config.toml
router_score = "sigmoid"
router_bias = true
init_std_router = 0.0138
norm_eps = 1e-05
Below are experts of layer 7 (counted from 0) of a mixture-of-experts language model. Rows are named up (a neuron's input weights, with its number) and show model dimensions 56-111. Each number is 128 + 32 x the weight over its row's rms, rounded and kept within 0 to 255. Numbers have three digits each.
Before each expert's rows: a language model's description of what the expert responds to. This comes from a sample of Wikipedia text that the model never trained on.

# expert 52
What it handles: First names, article an
up0:150162142125119148116127058087107130056115087114071080125102088080115118130117158114175074115179110157115149133119119116077105128136107135155117092068124145070210154174
up1:116084134141139121154102108096102131127153064078249163129151138127170124154158078154155130105130120079159083097068137093082113111107136105139133074117114107082169138083
up2:098109148148127109139162157126110129031143085156140176175143131112082128124155090119155115121136091144107112100171115136146128150121161169115107092081131116120131164121
up3:152116125122086115108129155092089132182105158158132206142162139108145118201114131086134135156124222159123172079166130111071133186121177176093091168132094144122125086113
up4:130123143107118149131173093110130152138103137105154086078140116137127154148073129129167092147154201114132123110173099115147109140138204057091114139092115182139110091114
up5:143092130148093148120146170128060120131064126186123086111172083169115131081086112168100100119141101096126136117129129108106149142129183083125122080164166168139159134144
up6:162146097130081090126150087157094161115138202138123222109114108177106116130126119185135106103151126125118138059153079164131150128114101186183061151108125077103151154118
up7:139150191099125139142094141062129120132084150095173138212094103090115157111148179140163105155144091164175243140133133178156121086153077232129097121210115108137146063158
up8:135152134117122128127205049068129131092111135171123092057079096061088130207158120134107109111162136143133143131102144161159081123150072144126159120109120179132094172101
up9:126100165147110139112035157114193113105127148116096082104171148133142116117132194144143090119130111112127171121126127165119145143103104097090069123093138191102138169165
up10:143097145051139093159136133124129096100074108072090228176181146050048121134193071104125142130132112136128159118167075162055092106159132139137118107124085154090203099062
up11:137045148163095141138209113154173180158121135084136138104179096098110121148125151155131151112134141164106147070061119145099141111124062142088119177094128176158168062188
up12:126082188106141118160180164093123123108108123149179159133079153159127193099132143184157111150167126151143109147145121078143191131127129167111132096096201183062168132135
up13:141169110126126121149171137195103119154138093105123076138112109085126131142110112125141096169132140158151156139102133147173093169140197090144132133125138147098123082116
up14:175200098112125113121182146092109130158064130190110172108095055152106121107151111103189072112149112175157160101136163119151164091125074065175132124072121098135101094154
up15:105192135147076072126154130083147150109136169157108105075172144092152106122127144102123174110114089138082140135113109159083127069122163161138049209118120158122148139144
up16:126126170127151166098131178107191194128148102122139156097147135108147186132109143121160160141153111126144090095138139151149121136110080190090131161082086159108151132164
up17:213157150127117135156129097157152108164125073159138133175147088132138099129067088150158111132151109175110098072117139141184116159129126181180113117142098095111141141142
up18:123110174139139074156172165121164155122144122128075138135191120098107112090078156117128159172121152084108107117125126134088158123120156117168142196138140125079164115147
up19:141125136124159124090145074078156166105128198093158151079151102098107132119113179145106141154185131119138192155073133145101136097161084131146131146107159159134067103122
up20:203099108116056150123175128086119129092127177113107089095143135174139102134115097103119100208124118087123133083118122171114101146117147113154162108089113071104121111152
up21:107111132106081156089162136090100165181094138184115115100107153152191163186182131191130136158147186135133124134113089064188213095150112111071169091130121117172081154163
up22:124149107131166167110110105091126135097132113089160147187144160136158139158134139125154120139119130063123107116136153047086140083114129116105094139127164113080079197079
up23:138078081139166099176119149152122188121123192119181122090152152144118144205092117103146150134164161107164176156088177153089069090130134137083133115137116126127120150136
up24:197067065128121125123131184061137140097119181179184132075139115105121131141121203159105081110147127185126173123126109060156164133124102153119043143147112098121143106159
up25:127132118134131113122127072092176143071097160166171153055194134088163135164107164165112160151148121105193094096157154142096091142125164090122147109167181120053148152097
up26:155089114104161063145133117156137142168127121067130162105099157127098160139066095143095197205145103118103099109081149141114146097132105155120148093112150209174166066109
up27:125199120111155116149131123056154138114101118162119155156169122128122166140195090125140125139128095148136111171101160176146105113157104106083091139124143186115178150128
up28:145134097137110138106133099114112218103138073106142161177130093140137138180096158081125110153181135069113120161097102128097137156209112113175202132160149141130111176109
up29:120071133074126131171121142126112142119147147167109129195118124111107151081164108101175128169132156060107149082096127096091218127095106133066068141150124117153156113124
up30:166169180118115118133102121101095107128107123101151145121182126139130121113150151187111057117163095116159083153183141096165125093128143151161121141120206167123165149098
up31:118145118143157142111085059123110117109155095149165132159107155126192139120177128148131081078109145110140137076144124103094137125105130083098055110122184109111222120147
up32:134128092154137148150185114166153135185114158116138135117134134169111132107165171161194170096148082112149129154121113133144109118131157180104124173136092202091091124184
up33:108113088105111103105177144159156122127133135106116182098162110156129108181157125135255129168148108139169089133135119154110071123148096130095123135100113124110132208133
up34:117104133082118094104123155038161117126069211117101157152132134148112117130114087116105150175137128169223197143140116147083164151124100190135111126092124131087187128139
up35:142117187085095110143086162128120111142128122139103086090103135098089147121030120119160107093119126122150136131082119206176171086231101133135118209130131139151171167153
up36:236117154104124144151115111159102223118088063096091197091199175096111144143080120112128096086165158090176118068107130143150071113143088100127078176091104110080142124099
up37:152109117122162107186144154128099165114131125098159192152168145115091124143161184145104138133142138100147138129150140107091110169124078123175118171167140190126122122108
up38:152153118125136132111114111109151119128059168095109116145107151092128140137128163212142105101132153113112093109231187128162132129137161122101098144134107098117134143145
up39:165067127119145118084122117093082157160099085096099133122076160107169172134145100152219117123166206119139104145177135138162157111136140137117136065120155155114193132122
up40:106143141106088157124199105122177107113111161059107137155141110127116111130169111174187188142117118100109123096137153126157113143125123093124146079138127117132108164169
up41:143101140124125138131118088116138131103112068052119117117133120172118132076125113183138137146144167130121088157097135101105165162137125104068101113222151075092169120082
up42:125107082102122130144188112126151178114116085134088126099124078125122144145128156128173142147231102135132121201136142105160088140222064135129138102194177115157079176129
up43:178118091062165089213189127130074126168109131069175104186145160066092115151126103134133123106130085125104180147103156164075119134120096105115164133145144136082173109094
up44:064103155099134142166111210085096132088066102153078118152124049140129133115158049113122159186127187124112118155143066192086105139194150150050137177148093142169177091116
up45:148132102121184108125163150133184139188132146135093110182136149131143140147145167144126144163150140086121121139129137141089108110136146161149101189154179154079182094132
up46:146141143135099124100122131091085181133096107129049236064150121082086149119077089088099177120133115110143109093129148142153149126144111187134171107130126113208204068124
up47:119080188089146122101119108111165140083075135117203106132115143152070157130137169153093099122150143157164139153114134155140252101119125167125066132176112174121165066144
up48:149134152104130156153095179178137129109077165121115132137097134159112159184106153118114157193162138102128128124147140129063132076129048225145109146105118107090127221128
up49:148139091138114080150099139127163124128107143164122159097187105139109143143059110202196074138132130130140149113170105099118141107145113113171110115168130133109181141140
up50:087135134125089150082116126062122128057120147129064134139156124087106086104154075172105092083129144128119146081142139131048101138102165096162129162097112124057134114167
up51:185170184094082136115164067139084151132051150114131109184154094070136101104100091137066128114145116105108130137131130155157182172149100152094158146179145148058115126114
up52:142142094143140138142128085033100134167131151106114119116115115091154119226167149098151123119135137174155187133123125136110124132125171201105115188221097112142152095094
up53:123108144110177155092094154122086148115113142063139064155107144105145176135122160126147110109142132121155128168148086110129136120124114147132092122103159121099097079091
up54:203112137095110073123172174081104156142022110144096091140117128127105132050098110154106091101131121142126121179089146171128155089121141135121168210140137119173106127153
up55:114064141102110137113182060093092161161117141070083166171173108161107150153153082087130103130126163136146169161079156145123111177132169115166129132091111079214065101078
up56:131108147115151144187213135132086208142116143100192169120144092150022124169159182076143159086140183139124174140135147128094161087153075156110061132107089204114160121185
up57:114139136097072125153108119112166165139100122121080150077120125125111126166092098082084126137165139130107102079104156180095148137124144102150109079075126162149131184153
up58:160188127069100045147146164138088118128131127107102106121169048164132154118107116080162168171121200096105149046126102069095142140145143173115150087146104131164104170087
up59:091140147110088118113115202085155127089090170135143151155137119192165124093111088129113175113136157158177110182172157060149139128114079138037119180101191170148157145146
up60:166142092159139111137128134135128143149081113168114124168138096100102166099160097207147178163129113142151102124143104064159103121166147164088108084142109078082155115200
up61:188107094147149084112171143167135142124086102165100169132188095125113128095111079146113123117134149133109172140125077092175135136134150104156057192109130136146090118122
up62:137129140057177136134237164146144132149124129093102126124091114104129176118139171117109088209139138117121119133074129104087110139140152208107167112139115118155138166117
up63:096116124110099142145078124169068151163120153113155107149173132136155127212084111086148188151135209111112159145069168090065105146134129133085092114126118093112140084148
up64:124084086120135107134158081075113176109135133122093133115106099123119097083113194136151140120135125110132203091125126098098132087123065087111143178098096107084138139179
up65:118132108077048148169144029128171104130123135099102085148123119118124141165184162161110125095146170126122069112129140008109112133146119138102115148086158076146143143143
up66:115157114129103163117143129127100106102112106058160093071162094041177111080128151100112128100110165141099141089057105162065116147108157135183107157089110118088137100213
up67:145156126132149153093161125111132132155108104129124120100172143119121125119106127138146150176132124107138169077110116155150135106134169130182140097110070102061123181088
up68:140172121130144122096131163141149101116071148085159107092104121136160191135132087099167141131152111189136144108191147170143119119138115201191117151128140102149145079165
up69:168117117103141152096104137087106181099054143161144178145095175151184167122052093098132137150150171130168079171124154104137126088120170181137151054129181089140134142122
up70:121094088140121103160139151098157112150123102122149112076145161162149173151106108155175160107137144111149138189093166118125140130149183076033106158119094164122097056168
up71:139136175080123054145136152130185100084079154137093128060149105125164131168114084178147137135118157107118145119109122146110128163172070121146145133111109240149138096196
up72:146117181131167126075107131057168124140120144113167116191199080135049131107131153131108136154125134091144140065144148123123136154124133098088077091166176088105111142132
up73:138196165132170145158099104122103136116118163148200065155116156103155178131110120131122124162139141127166105123219124138128124186155055115144120127178116112100149112181
up74:130109171138093168123107133139174101145128097101131109109164113082123112108154107139122149181124197127112117116047143137105127093118133130112100069161115183084158074152
up75:144134095120123126151116125016120157143104177201153100121115099161057137118135134195140136134142125144178068137140110104143149093128078170129147134100175172101136091171
up76:124119153094146152111135068103139132103079101130134097158093111151120154136099148129127158127151107137165131125100151100142154127115136185121110060091117118057112074164
up77:133088063116114136080161100108147130090133105085145156090138178101144134166129101105139166142146142110163180136190136142104099112120149085160085077152051116058115186132
up78:126120094135177140136164167094035167119121091127104121141146126170141144114152108114171098182141143097147093094120133081110135102122132119157086104093128173118141133141
up79:117096135145117124133108062056090137129121101176152139139143061137062186135122118096141103161128158139137102137091066094139104071147149158129070133159122108171100108200
up80:204106160110108124129119073140157151144110134064106130130137109119168144200125211106151183155135138084160118121208169109146159118119109130124111179119145146120145080112
up81:154113098137057120134167101078168163124097138099130141113170135156118136116044136106122130169151198153142147112149145140096133141152096100135150111143082062115141200086
up82:110174096143143142082167113094129123031064146069124150090122126141177105095142128110140094117154110141120100135174155126179070115117152090179092114149120134087095121111
up83:212143148087139073119138155161196117142111107096189136118107147174137178139173147122140183095145162130115020102118142093158109123136124137135080141141106166183215136101
up84:131189109156174140102147184109134122138125101114105104137116129147082158133085132097144093099165128138169163111115122161204116154117133121123108120104121135160164101111
up85:108093179097100113122159143147077111102103113134117125153191064104126160091103085124081147163130109097146165162141105173079197141143154110067110156161154167147113106064
up86:128145134111081111104129131074099131097136155109118125152150136142139129130159141110092125146136102096136160087087096159105114123125020127162092174141074120118163137148
up87:212122139134102163093088139054132119173111174133097129170111149136068106135125132187136127108167130107141120143120159149154087147133149146146130160136109122105102099147
up88:138139102140149099109165155127143139188115092130119120091123149132102158118135107127143109204132081165144107148089134159179141080172139140131116101090146143164152155184
up89:150091103127127165107145086169136105181108190137162141050165142095157169174170081105091138129148165137141145117139148083058119104114106119104101128160123116117112126129
up90:162140210108133161127106172123110191116101112123163122100178161137072138114136180090090154135152116159153171106101126151116211102138100143129072140194131151092182081136
up91:128161140147112129145159140183141178027125101118055137139167121163114122110061133130099175153124155106099163118141133106073115152123086114186142143111165150132105116133
up92:109143085105183114090144128100185124147122170121098118122139163133055150181133098143131098102160106149158144145118116191102099120129118115126131106130056096112058077126
up93:149123125114104154160122118080115107145132084151108158162162103092103165156096168085148142157118130137144115141078159099127141142141099081139070158075074107149123037079
up94:114192132119173113124100071107166135164099138103115151161115099133159137177122096118129184175147187068107199167098127152159185174163174094120198084133127123116139096118
up95:123129186116109144177107126158121119145125141105100079177142124140188099089129136114131107086117198084100150087160159101089146084113114120129100091162182170148131140168
up96:151208146101089124092136112105145144114089217130110157134167133116118097145160165126133099184136182127113125117222145134071138186124112150119110119115144104099171099136
up97:141117140119092119076125135092149199106104125067123090135164136131111136104106155105084113165144141132131140166178153123116129101125102083151133175143145134133155111151
up98:136089069137119114106137073098124203156121138130177113123123143117116140157133098128137094212148131095131106126117142141099118089156116109104115158130107111118182085083
up99:170153110128108094132094075101122132129116147106071088085150107075129145166053145156153084141124144145104171033121112147100120094125132139155129156176110092133122095255
up100:121144146124137150103167163115168134109048116161180099137160141099153137137102131129114142119158104111224140161176144135075088147161144137134091130195157160130123165153
up101:118109154142103120117128211139104151129110122112116122096164086108156130111103143126124162174137081138132105129051139099100175115137099186063103145147124136141139125164
up102:121073087141109116139150153114123154180134126101183095080133101119156135138117094099207133195111146096124135114133159125105134133129151137069096118158126082110188149091
up103:122128158123058133100180118086102147124137114143138153089108109065127119109160148115133114155142136151156169071160114130128088147124137102163120113123119081148110088148
up104:139117124123132139079123121109076158111077147116094146094148114138124100128092177127095164220153185128124138175117127213080111143132093220110088120097177150047168110173
up105:141096079123121107151127139114154137152122111151109143136158055088107116128107125139129136125195103119137082160104145122097120140166129115108160135152195139127170186101
up106:216141092103084166121182098156071158148130133099160155151177111084099113102124147111144125142134085166140112119121118160158095149125093156109131102097129110140098136090
up107:134128098136096068107099086079152151140115157126099083132120127174107165113146079199181095157124156133148158126137080089153192122162139189153127160070130084143156115166
up108:160091128071103110146172147148124144131085166089086163109195124205126144167081119108111115140144148099107071146154109086127158117137107125053106154069147167109159108097
up109:172159145110124114114136090152118089124102104073176146134146143154117121170092135104138177115175205140143153141125093106153095204130162137141111150171180133131172103093
up110:125184142123132132184108062108144129127128123046123119161131097091083141134096107130178193183128145115196212116210120144154122122144047169170167085179156158141121076112
up111:158116083156110120103164124023093112139130113108146089129127145140105103118107111119105114109135144173146168159134120061146115118112132167096133133160137118114121109089
up112:127144158151116147087117122090145135095113110100148142091152132130125131140189128156133115095144135146135122116112137133139133160123174101168095113096113124125164161122
up113:126024173118189154092115106145095159158126093085175236130144113134095149173081082187125160206133134086139112160148136142094141125116153206072138169155123117123158119094
up114:131165122120093135206164147126147116176114112130107090119203085074113134148085086137097161126131123133116174164114152170097129132130148128115144149177109215162105114116
up115:093224121112088139105104108094120153075101140066163109161158133059135113105132127152144167121147165170113131159147130118151132176141129134121082149128109144133157042117
up116:113127173125115083156134147110129134094105161166080167007141145121067122144147103203191116121130116125083138127148170175109123101133116134174115134103094152144105131124
up117:130090156135129161156141126061134147149099095099130126157070152135182162201178145196156128141134153143133098166139120095135147193130070127096097139091178118131153073131
up118:099061149107103127167129158145110172161151138143138155072135110138116174159166153152155184116143163137199068162137126074163163132138166154099144100184107226163110112102
up119:108142134101107154113116100087174114139064112133175140123117181124124199140141176115107104154156149126162152128162089114073103156145102132167108078171131130151129115184
up120:173110110054161124118139144058078118130103124148099128129149127159118125115138180143083190137154155088177179189113162114137132124130124145140112126215151123104126144127
up121:146096135131142185106163136142132151161130137118182146092129085102088080179121144119132168146137171181137167121090151172081091144136122080121159145148149082142109165169
up122:162123183121136125073071123101081143100113155102125140138100112116030092113169112165085125099156114123131129159166129177149090134113104142130129121155171060102104142162
up123:129150090139118153091171124097107141146097082176092150128113094039130103104084154134103120135140190181147148117126102154075112152133100218138152088156169134099127058111
up124:131126164118168136096085081079144120095119130057146152122142120099081128121199098143093120067123129114114057127185112122109105142105194168141116093115119121080164143121
up125:207125139144208124117139104138152146181122098137116093116195146075159152126112098104161045148130116127160126122127150091158091090134125158095109170102085095111153133111
up126:103131153143118141183146128181149125135116105076106076134124117046123127180142147071134165146139139128105123085060139115074122145121127153170113114101161124074103142144
up127:133130144130112114107142147066131095150108188147141115116137158158147117157167078120140163104120079102082142129101138128078113211111142149185131170113185163131113137146